Weights of a small mixture-of-experts language model, trained from scratch on English Wikipedia.
Size: 8 layers, vocabulary 4096, 10.3M parameters.
Experts: 32 experts in each of 5 layers, 128 Mish neurons an expert, 1 pick a token, a sigmoid router, a shared expert of 256 neurons.
Below are experts of layer 3 (counted from 0) of a mixture-of-experts language model. Rows are named router (the router's row for the expert), up (a neuron's input weights, with its number), down (a neuron's output weights, with its number) and show model dimensions 0-159. Each number is 128 + 32 x the weight over its row's rms, rounded and kept within 0 to 255.
After each expert's rows: a language model's description of what the expert responds to; "comes after" lists some tokens at least twice as common just before its tokens as in all text. This comes from a sample of Wikipedia text that the model never trained on. Tokens count by the router's weight.

# expert 28
router [113 158 105 136 143  89 137 139 125  39 132 107  88 101 135 142 120 115 133 135 209 141 134 137 138  89 128 118 126 128  30 143 134 140 104   0 129 129 129 175 128 137 121 139 112 134 140 123 132 122 121 112 124 224 127 136 139 122 163 153 125 129 134 131 144 131 161  67 114 114  93 135 127 128 111 215 122 180 165 128 130 134 133 114 120 190 181 123 143 133 141 106 129  90 126 177 117 140 126 119 119 129 171 132 134 155 131 146 123  97 125 151 113 125 117  62 122 127 123 162  95 115 119 145 125 120 122  21 118  23 168  85 136 196 122 126 131 120 159 128 114 144 126 113 151 123  24 110 129 114 134 122 123 111 123 128 112 172 156 133]
up0 [168 107 135  86 152 134 114 152 157  87 106 155  83 163 124 134 112 104 154 131 178 137 163 163 121 160 154 188 176 103 144 120 152 138  47 143 127 144 182 123 206 149 156 151 203  98 117 188 102 126 123 149 104  71 109 118 140  59 173  86  84 128  71 110  82 177 129  96 113  96 163 157  72 156 131 156 118 172 177 116 116 112 145 123 101 118  83 156 167  93 177  95 108 138 123 140 221 141 137 146 155 166 169 121  80  80 132 121 104 153 131 130 124 171 142 114 158 170 116 105 177  87 100 160 176 128 122  89 142 152  93 131 151 105 141 148  96 138 100 103 220  90 128 114 149 123 159 133 137 170 165 126  99 162 119 120 129  90 132 133]
down0 [111  56 147 149 125  52 177  96 180 163 142 153 161  76 123  89 167 173 158 131 107 130 185 136 127 119 113 120  94 130 111 115 124  76 144 132 115 156 105 126 164 176 139 179  93  98  77 155  98 102 135  63 160 143  83 100  72 108 149 123 133 117 162 152 171 156 126 105 113 116  94 178 120 142 119 115 138 118  87 150  86 157 110 140 152 134 142 105  98 136  86  81 127 122 123 103 125  90  92 154 154 157 153 111 224 151 104 165 151 134 160 126 125 153  87 117 118 208  61 179  86 112  90  73 107 101 194 158 151 144 109 138 177 178 165  97 106 127 115 111 156 172 138 117  99 151  77 118 164 142  97 143 155 188 147  82 100 145 153 122]
Description: Prefix pieces like pre, pro, ex, re, dou, recogn, plus but, as, is and navbox v; t; e markers.
comes after: "the ", ", ", "The ", "; ", "He ", "- "

# expert 6
router [117 176  99 134 121  96 161 149 122  53 118 110  69 103 121 146 118 129 121 137 179 151 129 128 131 112 117 110 129 123  11 148 122 138 102   0 122 130 135 188 111 131 128 136 109 119 135 125 134 118 117  92 110 205 128 136 138 121 140 130 122 131 134 120 144 138 185  78 123 121  55 101 120 118 109 238 118 153 133 132 141 130 135 126 133 186 201 134 138 142 117 106 128  87 110 171 135 141 134 125 129 122 185 124 130 155 133 150 127  96 137 149 125 126 113  55 135 140 130 149  99 121 129 131 117 118 136  30 129  47 148  78 141 158 114  92 131 124 153 122 113 131 124 117 152 111  27 112 131 115 131 125 121  97 123 118 103 195 183 132]
up0 [114 123 137  94 139 159 152 108 195 119 125 164 115 103 171 145  84 212  99 131 130  93 178 151 112 113 160 137 134 101 180  98 106 119 116 150 215 154 171 148 167 147 111 124 105 114 102 162  67 133  95  78 134 128  88 103  74 125 100 165 180 178 105  98 126 199 143 133 140 101 121 141  87 191  85 126 151 137 170  82 110 180 112 138 111 130 129 112 102  73 130 140 129 214 150 109 112 163 154 212 133 190 120  83 127  63 140 137 103  91 168 148 139 179 128 120 155 130 124 153 158 107  69 142 161 146 162 129 154 115  89  48 162 131 133 129 116 150 121 102  83 117 169 106 124 128  91 135 143 104 136 145 110 150 114 168 153 131 130  79]
down0 [125 150 154 175 147 159 116 151 139 148 153 158 134 109 127 103 203 111  82 147 173 117 123 124 126 101 142 158 145 166  77 116 173 122  90 133 124 185  81 103 110 115  91 123 107 106 144 151 135  95  88 160 162 164  81 111 107 147 140 142 125 117 151 152 117 151 112 157 141 162  64 127 137  80 120  84 164  88  94 145 169 142 171 156 163 158  96 106 162 122 173 144  67 115 116  77 100 183 183 145 161  86  97 191 146  71 132  95 131 106 109 104  81 129 165 168  78 153 128 168 115 158 174 123 118 147 137 109 125 159 180 160 101  61  83 167 160 113 122 192 111  53 143 158 103 119 112 120 147 109 125 210  95 192 152 130 140  70 111 160]
Description: Opening pieces of common verbs and nouns mid-sentence, such as me(eting), do(or), cre(ates), plus is, was, and year piece 202.
comes after: "| ", "(", "a ", "and ", "to ", "it "

# expert 9
router [149 149 124 148 113 196  93  90 168 141 126 138  98  41 111 128 132  91 181 132 104 168 134 151  92 102 155 161 110 127 136 126  83 100  64 150 124 130 158  76 124 220 110 164  84  55 142  99 102 133 105 148 164 143  94  99 148 135 142 184  74 132 187 124 148  76  71 163  96 124  90 134 137 118  74 157 132 118 161 143  46 134 165 133 132 153 111  97 149 124 122 159 145 141 144 129 157 116 137 150 193 123  93 150 142 146 163 141 119 161 111 120 131 139  96  82 172 105 156 116 100 101 138 104 149 111 157 135 146 109 142 168 149  59 149 148 102  91 121 103 192 132  58 126 124 131 156 180 125 113 122 144 213 104 119 146 116 151 198  93]
up0 [123  89 136  85  84 140 114 102 117 100 116 109 111 131 119 133 102 155  53 159 133 152 137 155 131 116 184 132 160  97 163 153 127 170 105 117 157 206 181 108 126 131 117 108 115  82 154 164 123 151 150   9 165 137  98  81  93  73  78 144 113 147 114  99 104 178 155  84 130 106 100 206 139 172 105 129 139 152 138 110 135 149 128 146 116 122 150 127 146  81 105 133 146 144 168 119 163 132 121  81 151  83 131 163 116 142 140 181  67  99 147  87  94 198 143 104 103 131 139  85 144  90  87 103 147  93 106 101 157 150  76 153 113 169 147  64 159 164  85 135 170 130 154  96 104 181 132 108 132 132 128  84 184 143 104 112 120  45 128  97]
down0 [131 163 160 102 147  99 107 132 171 122 133  96 145  96 120 122 190 116 178 149 166  97 142 100  87  98 176 162 199  92 210 121 177 129 109 142 105  96 127 216 120 173  76 136 107 180  71 197 160 162  54 166 117 102 129  81 147 171 127 154 157 159  94 118 130 124  97 140 138 145 204 138 107 162 108 119 192 116 131 139  77 120 182 142 144 179 154 108 115 189 144 138 149 109 137 143  65 138 110 120 156 119 134 141 126 134 107 151 122 165 198 117 134 184 129 158  84  92 111 183  94 143 109 129 126 126 120 176 126 135 130 153 124  85 163 130 124 159 105  87  78 102 102  86 153 101 134 150 145 170 140 122 181 142 143 114 163 129 123  89]
Description: Pipe separators in wiki tables, list-item dashes and paragraph breaks, plus middle pieces of words like Fa-ther, pri-mar-ily.
comes after: "\n", ".", ") ", " ", "\" ", "3 "

# expert 23
router [126 150 102 135 122  85 160 145 116  47 126 103  84 106 119 149 120 114 125 158 181 130 128 132 136  98 122 114 122 125  42 149 140 133 101   4 139 134 136 193 117 127 128 133 124 131 142 127 136 130 127  94 122 226 117 139 145 122 149 131 129 127 145 133 131 142 160  70 125 110  39 136 120 120 110 255 131 159 148 131 133 126 160 106 123 168 176 123 119 132 128  95 139 103 113 180 135 141 134 127 122 139 199 101 133 161 124 147 117  78 130 147 114 118 116  68 136 130 133 121 107 114 116 133 128 155 133   2 133  66 161  83 132 142 120  87 137 133 146 120 110 134 128 128 176 135  46 101 129 112 125 138 120 116 133 111 117 195 182 128]
up0 [131 124 146  86 176 133 144  84 179 159 116 142 148 118  89 165  90 111 156 151 124 138 188 160 156 108 170 140 210  78  95 109 133  91 171 122 144 120 147 101 109 155 107 117 110 123 126 139 101 150  89 150 177 199  79 161 161 119 101 146 155 169 111  95 126 136 103 138 155 129 101 140 103 167 102 102 168 145  86 116 125 121 189 136  76 166  99 162  83  90 156 104 170 131 149 141 149 144  80 176 115 165 147  74 126 100 198  72 134  92 204 161 117 142 105  68 143  71  64 174  91  99  69 172 164 150 182 152 164 135 162 136 151 142 127  97  90 139 115 100 129 113 150  84 135 142 157 118 169 126 163 119 145 159 100 103 127 156  86  89]
down0 [161 107 160 168 146 148 167 133 132 170 108 112 135  98 107 137  95 130 186 121 109 153 131 127  95  97 115 166 108 132 155 205 141 146 144 180 179 140  79 124 158 144 125 139  98 122  97 130 191 132  70 139 164 145 124 120 124 109 103 169  87  87  77 118  72 125  84 106 109 115 125  98 156 154 124  69 117 147 130 173 156 117  75 125 145  96 110 142 135 127 220 185 156  88 134 107 179 180  97 133 144  86 148 145 121 119 129  74 152 155 166 107 130 158 106 126 147 102 163  49 134 107 122 129 137 198  56  65 160 143 179 113 145 130 124 136  57 162 148 142 123 105 120  44 160 133 132 158 189 135 139 131 167  88  87  95 120 151  93  97]
Description: Verb stems before -ing/-ed endings (sup-ported, teach-ing, lead, develop), plus digits and accented-letter bytes in tables.
comes after: "| ", ", ", "; ", "and ", ": ", "("

# expert 24
router [128  94 119 128 157 112 116 144 148 111 136  69  61 123 129 184 124  80 150 141 118  89 125 143 110 163 155 136 121 105 172 170 173 170 134 173 196 102 129 124  97 255 122 131 106 116 146 116  94 149 140  98 159 168  83  84 193 101 146 121  81 143 138 124 132 180 120 105  88 116 171  85 113 127  91 142 134  89 138 142  98 124 112 164 121 124 117 112 124 106 111 109 134 125 147 122 138 152 114 112 131 123 154 156 124 211 106  63  68  74 150 147  69 108 151 149 152  50 130 223 128 179 135 130 137 179 125 114 112  98 152 103 141 128 128 128 166 141 119  87 127  84  82 117 179 145  44 106 110 159 145 100 128 110 104 117 139 164 163 121]
up13 [133 112 117  90  91 106 124  73 141 119 117 155  81 101 143 117 133 199 140 159 118 154 163 142 118 191 177 148  92  94  82 145 144 124 134 109  69 158 139 122 132 113 187  90 115 155 139 121 127 139 123  92 108  56 138 135 134 161 140  69 147 194 128  87  90  86 140  85 109 149 118 136 112 165 123 156 170 116 132 134 144 122 163 133 114 114 111 145  93 109 167  73 154 108 125 150  96 136 100 140 138  63 114 119 148 100 140  93 115  83 147 186 120  64 128 104 125  89 188  59 100 106 106 162 136 136 116 164  89 122 102  93 102 156 174 154  80 126  72  87 120  75 156 110  81 144 180 129 206  97 186 101  87 147 149  90 169  97  57  89]
down13 [ 82 105 158 138 153 121  90 169 162  97 117 157  69 100  91 139 103  92 164  93  98 170 174  99  59 134 122 110 129  77 126 129  73 136 137 132 115 156 149 188 154 147  85  55 176 130 170 130 145  67 109 116 107 156 102 174 161 101 179 122 119 174 215 128 109 166 133 125 165 168 109 157 137 164 114  94  98 171 158 100 117 181  71 169 134 124  99  92 126 124 122 113 118 125 149 134 163  74 129 159  80  99  89 137 111 111 118 172 135 162  66 159 129 120 142 128 126  78 107 131 113 138 123  82 118 145 165 148 154 161  69 101 129 186 202 123 103  99 197 101 149  99 130 105 110 135 174 161 136 163 111 140 114 156 128 134  52 115 147 132]
Description: Word-initial th pieces (th-ird, th-ink), ordinal endings th, nd, rd, and en dashes or pipes in sports score tables.
comes after: "| ", "1", "3", "2", ". ", "4"

# expert 21
router [161 102 101 116 139 128 138 106 110 120 104 147 138 127  95 122 143 147 136 187  77 176 120 142 122 123 107  62 183 144 126 122 156 124 116  66 126 135 142 115 123  82 137 140 125  78 174 136 111 130  92 184 113 125  30  82 127  96 124  77 209 125 149 104 132 175  85 122  99 137 110 116  97 170  96 123 119 130 108 117 170 110 173 140 124 169 122 133 139 125 162  84 118 136 126 139 143 220 120  75  96 151 176 130 126 115 130 141 142  96 160 144 126 139  99  72  95 180  49 192  78 121 153 127 127 139 128 126  92  78 141 128 143 111 103  94  64 131 166  61 155  88 144 138 151 124  79 137  99 158 150  89 141 104  37 135 163  59 112 139]
up10 [115 110 133 111 121  92  98 112 139 113 138  89 123 101 100 162 138 116 187  63 152 163 160 151 114 123 124 201 144  91 180 129 108 121 146  83  80 121 160 108 124 154 146 101 149 165 125 193 117 136  94 108  99 130 201 136 116 159 126 168 140 115 147  99 169 163 145  93 138 119 100 110 114 160 183 197 164  88 180 157  84 158 133 135  87 179 105 154 121 126  94 113 145 129 137 105  95 108 124 120 217 135 138  93 135  59 196  94 137 143 183 209 144 110  79 146  83 153 132 121 168 136 108 162 119 126  88 130 162 207 152 134 173 202 164 125 136 130  73 117  73 116  89 134 137  73 128 143 126 155 101 111 131  78 125 157 118 127 146 121]
down10 [ 98 160 130 108 101 124 150  99 122 142 160 146  81 146 115 147 129 169 215 133 135 191 100 133 156 205 184 139  93 155  76 147  91 127 124 108 119 135  76 125  85 190 113 122 143 122 185 153  78 103 188 128  95 119 149 151 100 116 114 116 121  94 120  71 121 108 134  95 135 187 173 109  68  77 168  99 136 123 129 121 133 171  91 182 101 151 149 132 115 162 131 170 110 115  79  75 177 113 104 115 139 159 140  90 127 138 125 102 130  83 161 129 113 109 149  93  82 150 100 132 133 169 159  99 116 144  89 111 135 195 121  99 173 127 183 159 142 159 209 157 159 157 150  73 133 166  81 101 146 210 128 123 116 119 127 173  99 112 107 161]
Description: Final digits of years and dates, especially birth dates in infoboxes, plus country and city names like Canada, London, India.
comes after: "201", "200", "202", "199", "–", "198"